Experts of a small language model: width 128.
Below are experts of layer 3 (counted from 0) of a mixture-of-experts language model. Rows are named router (the router's row for the expert), gate (a neuron's input weights, with its number), up (a neuron's input weights, with its number), down (a neuron's output weights, with its number) and show model dimensions 0-127. Each number is 128 + 32 x the weight over its row's rms, rounded and kept within 0 to 255. Numbers have three digits each.
After each expert's rows: a language model's description of what the expert responds to. This comes from a sample of Wikipedia text that the model never trained on.

# expert 27
router:146091095106154113099143114153161158184130142169091159174100186121098125117077104116110081151108154146137134189166101141205104178113171139097107113101097137130146094093162107100118117158130123088179104076138168128152171113184127139086106105167132101187071078108118096142118124074095126142136157096113176083074117132157068091206123165179106158126132162111090168092137133134138107145062
gate4:116137105109096161086132186121108104142119133103138112108102127127154068043152130149080132149114171115106105101053174092114095105127143071124168071140161091097143086132109137084115171138118085098204113092142170094067132121111131068119152107119113152152074182114109127158089129095123085099093103136140100182164140129124147085159079172127115102130131126139219190141144072150107136153091
up4:149072135107152129130106121119172131129122088102159126116133092105092119152182085104123131154092087086122139104150100141140097131143069150138054115101103139169111183165046157112102132074186176097084115160087110171144127124190178145205148121119182087099175145148137131130154168156126171190168116145085098113133131093114136125120181155114077091104146145122057061125111162141121172145141
down4:138106088124174120129038119134172157134134143115179088088114099146085093154134083079136131162123085139152202149156138096139124120103157149184157133164150175118094118203118157135147132096125160133085161111117141128129079091125103178086104152088156109069178092131116126048126155194137183124132134149103128130098146167113183150061197095126198147110136103108094163125114128150115110109159
gate5:067101117115096137117103115078124080127090162134115149122107109111056064121195092114169157077103062149094158098162088163154115166159112164113087135070074153153152106143140105127156141091142081147124107132113112143149103142184113102171153165101158124110138117101154094128124086153130168146163085121092141132064109060121098049160146169155110156085122106099120157123169199167083164136134
up5:162096141113145142168160158038097078166129163154102128104159088077129124114105080105157198109081097128148141145152164087173139165142162147151145082136143094199135187104091152158085156144111098192120139106100131115094095139158110167138118134116148134122102171077140076148154098130129175157103167051133167115110165039114096156146120166102069136128152108081092106137127152154122146134091
down5:137133143159094141149157149145069118122156134113082125108126132133162106149120108088162130167182131076091072142144111093126187170157141137089175149169135140109121133105152127115085126159025149123077180111114136100179125053174151170116130094151150067107090141150115122088078137103212141134149100135131137158094131126169063161073068124100057082145168130111105135105138156101145096115152
It responds to: The word piece term in terminal/terminus and terms of office, plus The at sentence start, year digits and heading markers.

# expert 14
router:145089136079202124118149154119104134156071158130155129106116111147148075130111145115138165135108145144122136076171196045166103074101126130124162158113102168117116139176126114131125182121160197079096101090141121085093144173173173139094144135086132082182107141096191104129145111110133117163166116129136118166135143103101149149124161140130112136091094198085174084214125178068097142109146
gate1:158148177132135105140094164168106197125139166155181160184188189147156105132101100127151123164145199118178097091185123087154121142120131122147097139132063113133101119128133097100173086074108081129101116102134096111105131156069162122173159103084120144110129170190118155139083157175135184131154155090118104094127116130149128071145087070149107149177176105130045118142132111129186131137125
up1:151157078117127124232173122095121094146125107194109107134143103156180083142107145109176133129119114150168084166090128139175111159125127132156160098108197149186148111166128104143212118095104166102112136075081100125107150136181124124131139132185086095172154134132167115176151137078100120195071113133176147176141108060145155146120176106082119096067124128124137105122109115151156111120152
down1:164120080112128117149193122157108160166056110155044143166128167113141094088177088110156079137111084175153063169200165137124150139155143115095119167143149082156078098107125128141100080146152156130159090081171189077105119107197185108093142103141136118139110127127133128096106157137135121141089133125087153114106091134148075164163157164137168182169103085152136080129082152150137124127116
gate2:125146170173165129147107115085110151093167162079072108117193145095124193158121167074140124117121161158109132186130161171124175133090131073085092149085160134128144125145129171131158090166151101153174090111115115116154153114165169085140099191144044153116149050094123137147080134103138101193150182137182185112119086138143156134118130102163118148148186118141143098136092136153160096091145
up2:116118077111143089060085067133137103109098094159226150104105096177144179142129181100144087104150132153111156100124142131188111060137153175080056148135127136192119152112170127159153085129137165141128116112137097122149114090174149140195089119143101132137160100178159140099097110146139084176122129124146161197130139148130110124135106191137124168177075112160161114123125175114130123063140
down2:166083183137081092102187169069092199146129130098169107124079132122129157114168117101110091114156159150167111090135092178121114149097143158191163062121048147123109116078124127049106142178089126173132124104145094103169145098119146098167127125157129119179132138199138181145079125120116126078099179121160161100097114101133142096141129104153148136174188123142098109153137088162146127161097
It responds to: Digits in years and numbers, commas in figures, and list dashes in tables and lists; also Ro in Role and Room.

# expert 48
router:090133102096132141133152114139170142120179159111174163136169144124117094138099133175128086183085110156105130103148123169084164117124127083121093124138123130126154140148170105080138106182086160176098087151103223152075172166092169151167169130130101124161068101102122137080137152077079134138140076123103118102121047184079148092080116109121169116116117127109155055123187091116141128072136
gate0:127136169145176135129145169147170135082159150113142126160136147139138111132167123159171133089127117122155078125092201104123146093113138127123074137097128083208116083177116112157157089103118168223122162105151141081082123130160141125161136098112122172180104172133133139135089089146118093169147120087172071135157143191155156137110148114157162182070178165139136118059090157164117123097054
up0:143105089122133129097129133143091156124090156086051182147163197156159120156091115133128110146138132056100116134147160121154078140119130148168162144180142158093112115187151176129067099147095078160121143158123123166128063155104109111047084117088061083133086109134123138159134062121179154115141144074143117126086141051065157099164119103108111089135095118156164150147174126110104125128125
down0:108059134119168149198167080091116117132135171121140108074136116159123109115124147113135170098088143132105168179154103093171096101134087170185119130074089112136136170071074137152087157096108153096118125138150144117143107101110134066165099110127140078109155104059169099160101117147133139131172110111166155174064110080118161166121132087073106113135172146159106094177232110129142139149113
gate1:168101071140086120124096112103051175130133209129114135176107175094104084132116142109145097139140173101116134078116148134138147087109186190107142110136072110092133166151181177136103075103112136126108087124144148168098103129126142133199161124129116098122150146127206115172131134150087146129213136068122050152103174163122187123135160163141116124093141085128124117134166104150103156113079
up1:112140124129095127138103152112046193113114184087098113186098197102086053145120140111082108133136151086148136104113139161116156087071122155134138115163084096085120149099152196130078076102110131152128098163144148174105110165134167126167121132125122114116149138160208120146139139164113138114220154096143060098111132174130158150135169143172159139124117097126097083176165092094115141093086
down1:081137115154084143079037165130086187126147154049079125133116161128141141177125178155099169165170144159105132112113145079127156203128114136070111100110148145153196165111151136166139163156133144127105105212147162161116160181097141133114109162113143086123143121118141134150131132128124127124153095103116031098095201198117133098167148114103115169132142106152119081114123140141134171157129
It responds to: Word- and surname-final pieces like au in Nouveau and Goudreau, and ou, ey, ley, ee, en, plus spaces before years.

# expert 36
router:147080121104102117141156124106121175132126071177116086146136097117122104133159096161089078124148030169053136073113103162131128097166132126165102172115109094184141110159112108153129107163052136118134131090138124103149130140207146154145115133127139128176135107193095100140145172159138094128136119163103168120123091183192172119180127174178124105126101162104041125137121075102124115080123
gate2:130106110147129166108122143175154094150170163093141186101100131158120097119075127097069160068114148153110090131172138138165104182155139117138195094104166102142106081084166139043119140099141157127117105155132065147124146137087090072126185114103147135080128107113142113108108126042106089145159116139060112110138146140088063090185156100103172153130145059105116122096170097132130100156158
up2:154100135179086126183174079077124090122108126163143130127128131095152114098161089155125109149156154095164131153092121194125144091126094110161072073145074109090115109098139122147076159044142105144141139143130102179090119147161093238118105131103149099109142104122124137184122145143157131109086142143152176161090098102113147123117113189157108094145116128137119087088141159114089114174021
down2:159158160076166149085108166125142197102138096120185136092130106056139064089134162192159142094131107080162099095144104096107120139102145125125124138087095194162100129148082118147070183181102087174139147133129106133161118180148116128092148155125140172141155107087060089154104106151174192121119154089160123102128119113164084098142122129128080118138137149051131132195096103134173151118123
gate3:098154110135125162089118145143158123121165135141126174099114176095165098168147151108109129112128185125066157103136154068155155136115099133170176154183150153053096117112166198146129178131133111057098129080151112124095149119061149127165127091070075127093088150074117162111071111126077131102111145127181133097141159092116198152149133089090115086087142096128159172083100132144110115153180
up3:194140109075116133146119157133115142075095122077151181086137121178172119146158098150125141078130103166085079132122161156126106123178137130146132083140119117150139110136107071076193073122140129159145126153075120101133107141170117162138108146145126136123096141187147122108104182148165095143188153129076107196093123153148042102127152130154099206100135144117075102077184124110175193102108
down3:066151181128179094066149142130171161140160090106146145184105127150057128162122161146146134127120126109187150133173135095163141109074163184092117110118087165049144146121102098109117192111130130148068070120164153124093146123148109153105128169154104159109150167072079098086121049137085173147115135149148179136152149062152184151116128125115116079124155135147121124151129159174171114114149
It responds to: Word-ending pieces such as le, ly, en, ure, ight, we in Norwegian and Zimbabwe, plus table bars between names.

# expert 56
router:116097147119110077116124141177162152078134142116125158090180138109186062080111101116109177115115185108078117087145113147145086166121185120189104085135101122143111082093138155192133088124086093143140164170111121185128106192148105092179148150169155108109161126109105173137105137108088127099072071155139117129155134117132175104075121086171179121150148114167128144114165187091110084170167
gate0:144125136185211166134123118130164148153093105101190065123120154128167128142138171127121121204155129070072122110109071120139159200143136151147117129178158122145184111153091116111171145115115099169066094151131141176146146153075154119138130115173187089112114201098145137150107094100147114128126124170185157099110129155109196130102143070106104196088157159140144132181086131126118148118144
up0:131129151092103070109115146133105119092134160144041164102114105155112150096107073111151136063079128142190090117153157106091074043110157114081133079110113127102110132120153137156100106116142141147159171121114142070099153146168112123109135118107052107124125045188157135066125167117148102156138145115102098101094123142182067125189125161170152114183138109146086111067160128102143108145111
down0:111135116125097101180194157154145144083132159126035170138109187125073164156111117093193078102191114122151132136058161092084126117145129131096130132105089108157122151098108122135155172137119148163169167122132154118087111181134131120139111125090113094082138119199111075079139148110129151115162106091131074146081101172085093121153113115150155117087146158212133096152126109144111089203113
gate1:143175176096108079119137159196099087104075129197088159134113109181134085139130143114116138116158172132118062123132121178133097121108124141130080097175137103090169166112156099139117079118056064152144130152144072154111120169116193139159107119162134110102143098168083129128095167096129108173133116088092117153103183122146177172157102119122148081162129137084144101158163167045140125082097
up1:139076043157157165164136087061133155160213128049169087127156151085102161126133107150118134132086089123141171113121148093128158098122128109120171137080108136155076089138093146107139194131196177109121111081123183118115153092142093115104134133067127122164110168101166109121152089126131138104137129178164141116138099136108080092125158118117117196102126128184113135133104079203112132168155
down1:164103149095140124152150155081090080175129142141136092106081170110130161166153150118098083074122153081099154071102075118155121119110153102105171163111152084154104131132100126095180163130239138122137134113143164120100165116157098118137127113149118089118102102101227084132129115210132149115140122109131181107068120173051157102130127127081133079086145127159093092091121096121121098156112
It responds to: The relative word where after a comma, W in win–loss strings, invisible characters in coordinates, and pieces like p, em, hip.

# expert 42
router:111075133138165153175096125129158190123103092088106125141090082199115085093074113126150088074140185128143131106153066169188047167119122125157124158120097129154107183155095047091106124149157081152169102070124122174154149129153195167142100115136127115135070112083109157138160145134130123131150131072120138121147109166112122131157089085142136108169126122118104148103182135147166064120165
gate2:148148140213124217135152124161095135150070124136150128108132129121197149106089086126156087171148176158123105086130093137141105168141154157170161148135176152166113196180129142128151129189118126109117129132102107107117133127094123108152123072136133072156062192114143143157170133127157097111092111188165156125146119151128180160125102142090130199171159175178137107163067098171148100163143
up2:104079156076155160147074187124178115109177111122115158175131143100171138109158115100137225068130178138138153088107171174159124158078108173146100143126102109150072104128096065135163132189104173167149092123106165176127173076146168148120132159113138135114173153153136103158150123136182124170125118090104126029134101133106133192108143132146128154146138118098095124117150100107080137137163
down2:127113097060108093168079159141106153099137137106088131176129187131113131084105108071161159151096171135125195133145142190115118183111167081113138096065092157170135132096160109096140130183101134202128117063087145178092126133081169128135132154075159099147159087137138097158184162175170124122177094088127075104090126131126147101118126144156179115092121126106095097083118134156132121067123
gate3:153116163080160159109119121098083126136165129118119084180132147112120121125120141166123198142062182132155149127112180098178075146115164147122178122112114055121073093107167114091103178149159135097141128154122169101095043118072109143082083111094186093159110188139133137146190145148145116089194142137070103114107129113140126103121098088145175119121151142160169137157135103058090159126115
up3:110146135169166157171129087121147137123056114155161156125110096176118128114121165118093066143135089154101097102142065167095150069130138102171108182149133159150127238154077117143145082117097129172116161147127102133158129129179098112179138119162113108128172114104139123151101149089106137139087093144131130133165092092132154226121144136111143142109118115078078138097058148152190177168175
down3:144108126126101100040146182117113094098146137189149118108118145155131120139107135202114052117100147097104182130115106134162137092146126126139168132174179127164161132129166164167169104190153112107106134126125163158097148105194124088166120114147130154086145099125172165116147090109128174169065088139146166072116110075132046188177160111152140094145063149131142128120095097169083119150135
It responds to: Capital letters inside acronyms and call signs, such as N in MENSA and WNYW, plus table bars in election results.

# expert 46
router:097152153081174150109162120082149101101135108156161083048146185182131109162138076131098101117185124161128109178133119102134098137151156095107103116169087136098112099158146123041100102133137176149086157118120057160170156126075152124090076131147151147074154168138097082175135104102132149098117114176097115217159115098076124141128168127138086108136138106131129108086116104124138171161069
gate3:102111069097046112104143136135145070088100147134162129118110184157116118082169115158093148123088106108111122126126055123115123119141146075115187183151079130094108153155121110092139154159163133146128123082106095152129095118148023127153163118100161069109107122107142078061141136032086107125140136099093111158096124082115118091118147173141117096117113081172146125144095180120165091152094
up3:151132063137044144161136189166078111046127165090110107113077141166141133117152092122139123090141106056144180114066123127143080096159145140167105138122113168116174160082192146108112085126138102066156120157150125121058100130066096142105111143152089138132129110144109095017108121092081154150116135093133103134107127130130118130156062115149148091099115127129114150144150119106155099154163
down3:207118143112160131129164124111100148151096085098131169128140090188131077150170132160119142121096156045136154158138104127186072155174125119120144157084084108153098109155194110087099054164129142107192110156111137167133090121117098111125065159169107134126158122115173140146130117061083148180133100171195149121143090152101134181146136069110089072100179133125124127150136139146156141127087
gate4:119134079143052115144125166124109089165109183136188141074093139092159073146162074158122160076047138178079117122113100119127171120165131145113107131136038101073163128109178133122129159179141158160138135104097131119099091121178081171092181153095131111156137119077159133154114143072131117127127095107103133135035136101132139128141186149168127099120094108111120089131128148165123082089116
up4:128069126079198122078091052089115152063065118150130126174153114131097147140105101149112115186071131165116105105054108096153158129108131121151089109156108146103116123126182153123121123195085209125123113118128141119128187144130110082126139189131156137171126116101212148147125122095103093121150089134097111097053166125141131117149134067140079129157095124148152110129140147095158120090075
down4:065061163140065061118095172087144127085129164170083136115135134118128223095136085153106110162157145170119139173097156180157129106151146143164160102137111141140134131157077084123088168134115156097084154089128126128098142204093160115167132162072110122132125127143150105057109107157126086142064164124131134097126141123131132057118127163108111083097139200138089077130097143148084139147140
It responds to: Lone space tokens before numbers in tables and routes, plus Romance or Portuguese name pieces like del, qu, id in Almeida.

# expert 34
router:176086153101098121188163140145117187149102105083091116158114149102139106127158134091077090100135124103066073181134156163094152159169113152090151149177165120147105139109094159139127207072071144154137144153124155119151159098092076102143112145123147158100148133134082118103051171139159138122151158136104157121115199104084163161085123148108074144140090197178112072156155151123171125151111
gate0:171107213148177154152140137189122115176125105078179097148143143205129091124115140145124186153119198082145184123139192165132143113098102133175104163100139134132133156136063118173083114118133140099118098143159114191158101160137190155128119096143117088130138084157126129104124133153138078103123086123140130101062116145095092203098139146086114161134159106117137137112142184114177112064168
up0:153117106143182103142063189041122206172127138133123124131125118126143117084107085156154122151062131098125148125105186136130085114126093108223125106126111145132141061133125169113121136148152135108107133136194179112087081156117072110103115154210150162110127150102142122146153116110153150128084138158087126129139119159180138106144167159126156151136184082092143054153149066137118165098162
down0:110133108112094133086094120146165126157107087106094087140117143121116147122088110165062124149091113119159127231059103120166116198124116169070156150162147081091145126127163163131139160127130171111138148126086109225122148150112126125095096128099131142080131142065103085081150130126213123160147103136095121154094139142073157160101108135121055087162175147183099117121152133110139129086163
gate1:130122124104129187121152109132140158145061151120138118089115152139155101116155122158139151131062127151127119113167065130132098080109163154091142141132159156118159148133152146105100109148142141192052164112154088143195114106140082139035106029135052103117119156170146107150137137098108139165121047134110123163095120155159139094124090153165160120100120107123151119144054152078088104162188
up1:102120108114139136114103089082113146101119180159134124145091192143121171119080146169130131111120135154178116101150181116151111106182097082192118068158135166168146033086151093086144116170111082155137106122136126135031116160163202096136142164212183136131124154080145148124135092121103096116115145139141129156189091163160128127146148134094157173166146091116127119119129133094104162086163
down1:150089083124095097124100164178135113137155099154149152175184148103129157150145176101086086128142136108095124186129179204065155112132111093151125149133162073125116117140130193077109150097088169119145132142088102124074135134078151145131153133161159123169172101088122131168073163175117168099214170147107141122126192071074096156090153111120107077148092173130130112150148147163106149131155
It responds to: Middle syllables like at, ar, al, ac inside longer words, e.g. Representatives, format, aerobatic, malnutrition; also the article the.

# expert 51
router:154103069122138143119166125126141145093166163159104130115093109077095088155117155150168142153139161111162159107105093125157131123088122136149099110094103111098177117125057121092194161169139158136175091123127135105120095137208172132129070178112159123186151169113154137111077154138101070086114115156118131095093145096117066091235111070131134096161115180113117095094094121124158128088073
gate1:085178075121102131101149198140114146142121145148122160206077143121184139116130093136095161123093115122086089144095152143109093148148105096116095117149111145100152143093194137117122108172112100083217114124163129119051161104123124092121106120116055146156047107134135071222131143093098104147104137055167085167101113130150139155176136140136093144102127165109159151141165114148122126150104
up1:193136182105161135155111089184087129088127162137154112148138094150077129138124167093158120087160122113169117064156148109124118155144152140164157140162133091167116138092051124154149149084091136143098166120131107125212103160137158219148164128096172093145176178156165116097125167170157094133147141132130110089181140150134166133080183104095130159137185063144108145078086092139112158118139
down1:130132112125178158099089144173145135127124096123155107160162122167062094125158113109146081142128116106158172159179143140161091169089101058141167141141094128175081104140154209106195101119109147130151114134104091143105072079124125186092152201121161105091155116161113138064137119131095195135119137153180127083106137144105138169116214112124158105139132134126088106156147214083119137140133
gate2:125126149130143186131164107105223108128132132190113092119117081107197089110131118101156155119118145145105077156152084076144150168142160101116124150152136133136138169182054160160121166193136146154150083119119102097157160092155120122176160116158108098134102160039174111176099135090130116137091084149145154134148113119110206166147182081098060168117155156132159147117125150148141116157168
up2:128067125099126182161183102122167136164146162155168080104139053127185037103150126098126154143149171171116075144162101062075154185120129144128114094154121125124144123160068088118169151166118125148193098113143106151171105086113127154138145146140143122097089137078158110166100205119120155081151097157125176152163125123131170167161178071120088114120094092089129164118140142129134096130143
down2:143066165090141171131081128081112161159087136143140111184153111158149121048155150114129192144183164135136099076125127100154132122099182145155185114146130165133104092093110107141109140144124073150131184137121080157103189066106137111133103143106170139123159160158111095155055174098119125195138101197136164159179090106129185149125108145132109161141142163102099110089119170141072163162140
It responds to: The comm piece in common and commission, hyphenated capital A in names like Saxony-Anhalt, and short pieces like ou, ra, on.

# expert 63
router:162141138122180097100191168130202175133096107160113115124158125140150133151097096148126121125173096130114119078189133094160171095115115132174151139126064163087175154114100152141136073115101078135183154115167082096093133074169175111078125111109135182117102113092133118088158113096066191174128193141161066090128145079171106149099073143134140123097089097115120108116122089147126083138107
gate1:171135143124109139095153153191145206134088127109129114132150120167145137093134153109083187159127100149151117149193105119164150078084133093165121100093068155126144150060107171085114189133129111132186114119087142126072158163132147139134150097113097188142066127112166127121063129078084141171164144099153164173173126141146143160112115112117173124104161162145141075125100133205101093180084
up1:089112118121128148132102087100112024116157117157132158132115152080101132159118108153161067129129162102069168108065170115137106155157126161063136161150181099114113113203138081145124075119137147124087141132200102134197100098108091106112103163145191078105172150145106129144156137161165086114112124137129079101097137131097130093157138164142082120138109090092122174134153126045154146087162
down1:156150104178125114126132102126143134124117142168180161110174086098100131197164128119104146136109157128182175147108092100215130147135131135108076080084109144135067052156118121129137135159164150150174108159119121080162115127099074119161102156121148204115084089118063124103132181184126131177144157115108156096134132097061163081145103129061087147120158145123105073162150168158095160128141
gate2:139174187138175123151185115137113147111167171068143079158101193094103106133190143167129128124128158101123106062167107146199154147089092108099242138149163131124115067133128112133167183131113140099168058115132117144101158132155154119187167095154151091120098130137153140118125119142110111154130160190098078142103128115111127107161120092108153167116053098146096160143083170117126124109107
up2:124105100114073112080080139105108119164093046173099162140164101172145134131053108092115125112138104143140181181094152135079125081173190161156032109139066109147115151117123116137093107132130153164093179120096161118126096127089140139068096136090135145130139124150110098132152105114128142126113103102145215094169135149157169142109129162146074087117198174116134083094148071135129124144117
down2:095097080114055114054175136137096069143131123127142106124147116125081141132083125128165134088149130106108185164111134113159096075124150142117064117108099099136167179150099106074095118065097132122112103159133083103161113163110167138135123139135089105136126128125121061160137099139108113146172123098156108146125079165097160216120140158129133134136212142116164149044173149170123046118159
It responds to: Word-internal pieces like int in introduced, reat in Great and treatment, ec in necessary, and ian, ies endings.

# expert 59
router:112169119119122146098089131127123089124116079129155151122131183129149159087152094099161124173101103120138091112144124153172088171130146144114175139143110141107085116162084052124091101143124157169134094095150157108194088206084124110097213088142054157143161108080090157100154108141163098140092054145116125123093106121098094126121075092105141133064173158096083097134084114139098097090091
gate1:116152166135155186165123158121123112125155158116099067159141166161166144126126161053144207099154116104087073113123086120111135106052117099131138191156160153112082156124126081107137144194115126149199129055131181078152168130161184146157098073063108068113135164110114108134129117115138100128115109155148154157129149095094153148121160119116190200148116159119149156126099134079137137144128
up1:117114131132120183148146165050093159132193141095092139151114141169151100146158110107175179123118134170092142111120132117139134186084070157171173147165134142031155123135134060096109108152119116109108105107124155114150124138129216184093120109122096071086129136113096089123133161148080143093139120050113131122154123071083161162099154104175141124148091132116140179145112124060106075143147
down1:117224173096176109180134099097111161122177157087050094110107113217140119135123126164099104201116091102120164115117128145134077119134128091031152132113169155116173133078127146097123098117110117125145146077153051112101133141135142124112131103112064131124170137113124166096098118062123177113164147151117186130096126103089124129112110142143070126169085152084147119120131175126113128139101
gate2:134093112144103177124135093053080175094115118120132097161179167151115140118140147171141114057116139110158125135171128138161172098114105159181139126102047152075105090094154150143120125081136126025161110145114122090109084134111061131070078183114165102127141099129105094091157122124101168137119130055156128174129077180118133089146128132149100126151138097122117130087142147153128180199121
up2:120127090109126120110110128225144177127088123103110109152124000155118094133188158086131132124163198069118141160127156179100129132149106163157124214203171091155122107119108144105088151091152189079098143094095140136124107126106124104115109098189158131123144128186131105183155129161088143155140143171127152150106122112159151103165115150191121123152125133077101103110118102106130136112121
down2:110175123123094109102177136095163048091152137176136097139114162160123170104077073087078125155166111155116079110076119145130113144093161090132166101103103103100127171189149115205112097118124069130141080155108128155118124121127139138159139103157082110136069085086181171110116093183153087111112165167156124043105086181131110132116138088124153192089152099134127123158136157177131136123146
It responds to: Table row endings with pipe and line break, closing parentheses after years or citations, and digits in table cells.

# expert 30
router:139114198119070119125163104130065141100140093077154183108130171163165123187180148170156092107141135097089134120100156142090110148146142095134073115096101129137113075071127153142142153108109107116138079148084044154105150106121129132158132093109114108155140111172135168064085162168134110147193089178161123150194142097186125177100173087129161118138126163115162098136092115132129175117067
gate0:095115058142162198140111121107133132141077125126135105126137122073167090149169120074122164146105109093084135117026112105113151092163062126147149154118123099087117175152135176170106149137100149106140136115110141135180178178144124089148171101157142119097128116102133147143079171157074174126096143110118109120104165107133091086147179087118083076157074177141083070084101146156104074094149
up0:175141132066142034115131133152117105106184149158109158116109171153094178129089171136152056088138164167138113082163143145146079091134154152085102175122158163148144072146114123093125072115162136152137104140191136129094134068109148133144103164049120154139135159132124143135158072132184103150149110114146126131135066160096131142122092153071159174131134117126173220137137127087142158123085
down0:090138159076168102128155121083111084154103124116093128070145119122141117089067123115109131102060132062119095152138116094117087170123113127158088090124140124120111094154095130147134093157187161089089082188203111157061126118090141172071079172123124114130133103116141132091146069074122108126136144143079116117088082142087135136127100194214135182126147118117089138125138107136144122207101
gate1:134202065133077089120130109156156110166140104110116130126112071108180154074098168066130124130087099107179115152185149067144136166068126114064132107103146218111160120146096115145108166096169088113136106120128113114140135129156152108152114099119182089098097098134104142111090087124060107158076170123118171078102132110119125168142164141155096084124144158182155130093096098157114055121138
up1:123145082181163193112132126196141097128093133170171129145137126171134070104078134111088130122094126087124137119156067108116096166131113100147115152120156066207143126119142163127144163098091140139098144120151112126086133115111007110131066069142124172210119181129129095166153127132156096130128077207154176132149125159125142135120093124139152197138121139142123178112106139135129162148108
down1:138121150107116196103105085155180138073088076167130159159167132082130141094140136113157120087121151141125168075125119199175145194127214141145107159124131082153136120133125111148126110145123164156142074196110140129168146192079097196184153125116094151133103164135094126150160154060152116137118155136109128164183127102147158163168106125096111132143113128157120201156135128150125209153162
It responds to: Inner syllables of names and words, especially ra in Israel and spectra, and el, il, z, plus the after in.

# expert 11
router:116131099153119062154143115108121094044096119147134125121159142165132157171096165167122145126085072143191082128168114131122097101144157108117181138122101109119167116182087104129110134124121127126134119093101102111156129096129069159137152108137156132137177121137097142139124232092184142150118142072121142061110072124091135168172170131137169137155197163100064093091099092072200130129152
gate0:095126114159091138101172109143174093126128156136134098146122189104164058129156116113118113093081106128108045151150137161140195162156122075153157179141103101091129122115165192159089126134137118147122110120066063147157134108197136120184153144158153118067122086062196121103098163086100140155156090144164116101088118107081156152124158143101134099122130110137223132154158145165112144122112
up0:130102143157220156139150112079132139146123075171091143094121143190119129087088180144149108148190126081141117118093109170165137060113146140092092096101101171195141092126068093141163068124121165132152118167163159141143125172094116101103037167169107113129109119160140107165129079152145116109089148085147123148114163110121029152098128147132107116161086143128124170112083118144117092118139
down0:101102043066136102164149128088125118109150084164070130087147054139114135144083166086143183142145132093138063090081104146169149132083100164081087141185120144110115112061156092085164181151146120088182160089124152128080134084139141149127173150145171138124087147155127127115136095208120170142137170142125107135113157107145108123104112156155077117128063121111161120114128115195104106115137
gate1:116086106134131152172146119130083128159050132150150101095166086116171123074188135117125056159145189145123122069060132074090131094121071139116137096177118088055121152106133132099069131099140117066142118125142144112099127160048145161085119162129102110117137102184143122154144119087123055117156171161106175166150152141100106140125175162117143148119166115122156126162197140131156101167113
up1:119105093165138086114133135072143131123089124147164108101152122136155162113163195127169073168172121100081143149096157132138199148160114135118184127164078083080153155156168159097084179150145165066119068131098101116084075138106121153115138148110146122166118050139150115159145098107101106133138133194145125134129117132110083105132188092114162163152134134175122065141208138113135101085061
down1:085085142152095102146095120102163087117106154133171131080125135085118126097144146121092142133108153176152129028139112094132155159150110164063106137145126103117195153098160136164112131116160181102118092150131089041121151167109085085141122116194125127164073116112129141140078113146123080163125130125144128128167165113104194076148089182141178108105085132139117080165118150093041164123097
It responds to: Inner word pieces such as ourn in tournament or journal, ance, ited, it, and year pieces 199 or 193 in date ranges.

# expert 33
router:107076131190150130145179078134119177138139128137156167107155096151156152125127092159063151184122125160107123168128175163136174147158162149175076083122125130172077168137129099072163176124140077215143102116157123164149098156161132095167135142138104157117128119141154110160079152107079135128128125184090159136109153162096133120158111119100037103100153085070126116199158120117077096105121
gate0:150148104139112136161183100116106088080132152173109054089155119137103123142127132076106135147138149106163094151178108071170134099093117141134142089080131070133083121169146117126169136104162114129141070079130103117103118109155127098128100111066167118084102084135209051179162153116163093148128080102118152135091123181104124146148165119102123090105166177125156132097171172104120133222178
up0:155141130083159123183160087100083100148187156148137098077158141184110133121132166075095157165160159161211126124150108103139150065110110152145121074091129075140060105180149099081171127075109145135117083090132099118090126122122161129143111160075117130078105117117126076196144145113185075120104098096102148147144114175079115142156145088098121097074145125123142136143172155126119172154183
down0:123140080113122149156120132092143154212186128118136046048141121123110144074093158078097121179149132099187120118159150152141180140066188166165182126137150099141113101177137116085165143129115144132079131123108121137099123174128155131114152134158089111151164081152144144189144126128154128131117095125096152097115165101124158194176168141125169092152153028166149125091149162100148148146157
gate1:124128144121141082105124119148091163152082167091124161125103088144154133086151139104152088108127110127151122096110150070150109103091152117152149149185027084061153159092170131116126107142153193098125113135128168091176069098123056105164130157083162107103114116082160151169135163103151128155176120120185133013117129103128121105138103135123150095087162145113172074086111139136117118135072
up1:140055066061140122101133104135135049132150098154121109103102141092101158186140130164146159147078182126102185150153123121149137184162117176086167073143183133142129101115163187141074145084115119163145117147125092143072131072162189143093106095178103143142115134163118078025102108114126123113112108121079161164141152145134148179172109106148147124159123125128119170115147138136150115077134
down1:127076116058116147156167157178152068075073144094153159159128161092174115165158062121126124119137143106105151053109140118133155127174163110157145072096199146141124112143158198097123128124141094174146155135104110144119150172138133146060151120101169181146110116123131111126163086128150193074110136116071113098154138128153180195138077137139072090129167108131088117109125106082114120174145
It responds to: Bare space tokens before numbers in tables and after In, plus the rol piece in control and similar words.